{
  "normalize_top_k": true,
  "balance_bias": false,
  "norm_eps": 1e-05,
  "rope_base": 500000.0,
  "attn_scale": 0.177,
  "init": "normal",
  "init_std_qkv": 0.0652,
  "init_std_o": 0.0,
  "init_std_up": 0.0652,
  "optimizer": "muon_variant",
  "beta1": 0.95,
  "warmup_steps": 200,
  "seq_len": 512
}
Below are experts of layer 5 (counted from 0) of a mixture-of-experts language model. Rows are named router (the router's row for the expert), up (a neuron's input weights, with its number), down (a neuron's output weights, with its number) and show model dimensions 0-127. Each number is 128 + 32 x the weight over its row's rms, rounded and kept within 0 to 255. Numbers have three digits each.
After each expert's rows: a language model's description of what the expert responds to; "mostly gets" lists some tokens that are sent to it at least half of the time. This comes from a sample of Wikipedia text that the model never trained on.

# expert 28
router:103165104073152092105099094088087163106167147164123197142156153086095105161153229093112147143140164147159099156126144153194151119143152103117154151153099173097146102161148102104116132155100116124140167100109104108162216163105162106148145148120128148086167095087149163138105160087117020084100142105164170112100158147152159153106096150109119148152078154106101141107142096104180148101098
up0:105124127168063151138165105121165118126162098189138118158124113080145111138150137120051112148149162154186081165185158112093164135129086066103124152133105175138154149166112089110108124145128141108182052124156144137153143121152150136161221082134063106101145106080149144151121142088143135129124087102167115070122117140094118147114189082161127159054165126060099119105124140151191148147135
down0:161168095100144145095128195120184165151093075125107121125148127120213088092160109134177071117151121097175102134072136165144138150099164086125111150151165116086103136127107125153148101118112107158110145158128130171094122131100072109146121163130098174145173151156152153127140098098129197086162157122213066164142107087076049176107120126165119097135144097100070055137145135149125139131103
It responds to: Table punctuation and names
mostly gets: " so", " Mel", " Mal", " Daniel", " Mary", " Mark"

# expert 1
router:092163121103153101096106087084090156093151161161095138162150152110094104153144158110119156148126169155175099165115146149034156096152156092109142160176102165104136071151164107100107130151095097115153153108101101090144065157123158119182150152098113172100170088061149164158094153124112061076093174093141145089094153151158136145111090148097105176147090154104105164084156100091174163102098
up0:073105133118164082104118114126134166137142125136164092166098176096123102138161163141162174122077088153152140129088102115150129131147124104114157224185166128122138116179076129170038176102130139169196134099205164120149143151185169094132098116123116156134127165161145105143114147111128177119079141136134116089136113079151078153134107107043153101088127114101118184130121079145118151070115
down0:149064138110065142111145136166109119140141133164162125183153111131102209128129144166153116163120141161114129166106096156130088139086143153150095149081123109095070168186142136117113116116153118159147128074074092072142190174084110155155120140127115177135124156111103124084116089172092127126131183144138133151126075106106120152095037078188100134100125097187196165069163092129117117158105
It responds to: Table cells, ratings, abbreviations
mostly gets: " million", " br", " La", " Ref", " Prime", " CD"

# expert 42
router:100151101102160112105133117098113149112153145144090228162149160249095099152155091093105144153159152165144114153107154158026153105132157107115153141157132150084143070147142122102113149137115125099149145098104119098154105145126147120161159142111108157102147104175157140148118139117094071000110138101149138111107124144138151149125110167093105156142109161112100151112147106115142157102094
up0:120076115091118139138168147141126126128140137094157185151097214112133118130144087139098115185134108190140110176157153099089082171146157060112097174137118167108120121176161177133078137117088149160127149128135137100190068118120124076128103111105117147147096083102083109132053128069097107156050105096134165125169115155120089137085164090107085095150151169173123182117129155141090146150171
down0:100164159168143104109153131134139141083109133081054104112198117126090135187162158133078097212164143173192109147143069087133134103124085119089122066077107159105096111117173103104142167104149147151097154090157161128118153103099069135094117127149092088163132121166105150170124129116119114153136153172126152118166152145115127186154141152183103110148108187144175137102094080150085088062145
It responds to: Word-initial letter pieces
mostly gets: " C", " In", " As", " Ch", " l", " within"

# expert 32
router:095148104096144109097108098100093158114143160152104171158165154152096098172173139106116162152144150139154104136113148133189160102173170108099143146163119160098156042138142118093096139153105103113147150107097106088154240152115152101145135154102110157103147103155137144148102150119108000050100137111153155115102167142154158160108102160107097154150113148106094162094141102111121158101103
up0:090107067174086122169104109151097137075114116112094132152130183147118088080140081127098123148098125084110133120191079136141156126162072079110143110157141106108168132147122085077175090160120132101165094111152164078194122150094148156164158155126108176123084065162071147161207122192152118135188112194137094109146152155151142115104113084177090154124111123153171142114108098123152130119090
down0:122159196125073145110147124118130081127122123138149127145099109150142133169107197126092118194101086107201111140072156111119127127067162108165085128118103153156154131058158143080155115134139125151055078172092108098059153141164070096180141102119134112201109084124165145144123155137094131074103135115113097194140123139142152150127121142126107154129128129140143109106128121147086111215210
It responds to: Word-start fragments
mostly gets: " n", " Al", " Ar", " However", " tr", " Tr"

# expert 54
router:100168101123149107090103092106111139111155152154100245139132150195103110143148000115106154157137147145158099159115150136137150110156160102103158142147117147108149211155146115091096131148103106114162146102116112106149061151117149118144153156099107141102147105180161143142109147118119056028109152113138142111110138144154147156116097144111114148148106151113103160111156091109185148106093
up12:125085105145126118146091141117193163118118118153090122159131091193053145156107055093096150135117147124105067160123189155158150050111094142044146081099188125141135149166147136164114079128110116101143167120126110150168180078108162071094183118126123201134138161135160110144088154183116144094147129105153127082136173135125108156085113124122085134134142138152095114156141104085122185144174
down12:127181124103109101093146171090176149140126131115172127138115096150156043135134147122119122127147128145166060071176067094105047174113082118132110204134119115135159086100096142122101105144117150112168171119114112148117168092123155169122129166105163172158104208132141105120118089196094104065168074130122136107170089149171137149122133117084135091120162102182160159156160086152132085110122
It responds to: Capitalized name-start pieces
mostly gets: "C", " c", " C", " Gu", " Ad", " local"

# expert 52
router:090153103105156104106114112102114145102145147157114171141146158255116105143135202113109147134154147153159110144102135161084151103165150100102152141149118150099141086142148092115103160148095103100136147109102099108153255141097152126162141145118111157105153107056154154147109139103121073114104142103135138098104159147137153158115118143113093157144127143109116142115158100121251147109096
up0:126145140125119091121075110117133083096181167057075182093170160073093123143122092116106148133133157135114149153134092148103177223132173106121095081076088142124098105174143174123153089167136144112151141107093119075142120131056077110127128079158177130143105062133173179113112135073135095130142123129169111120114163111149163148116170111089142146176173161085086109097099176139108126169108
down0:152134090155148108147129172140122097140089064087188134149124177163166150103122191124179155145118084156163150107142124082076161166140151126093154107088064138142131061079102132113078158112142169093131122155144068127124096114128083113131121124140151065091120132146133149169111023125141169161087196143091148127171161178098115097110133170122188143134104100120107174074146143124091134156147
It responds to: Clause commas, word starts
mostly gets: " out", " dep", " Ed", " Rob", "rel", " pres"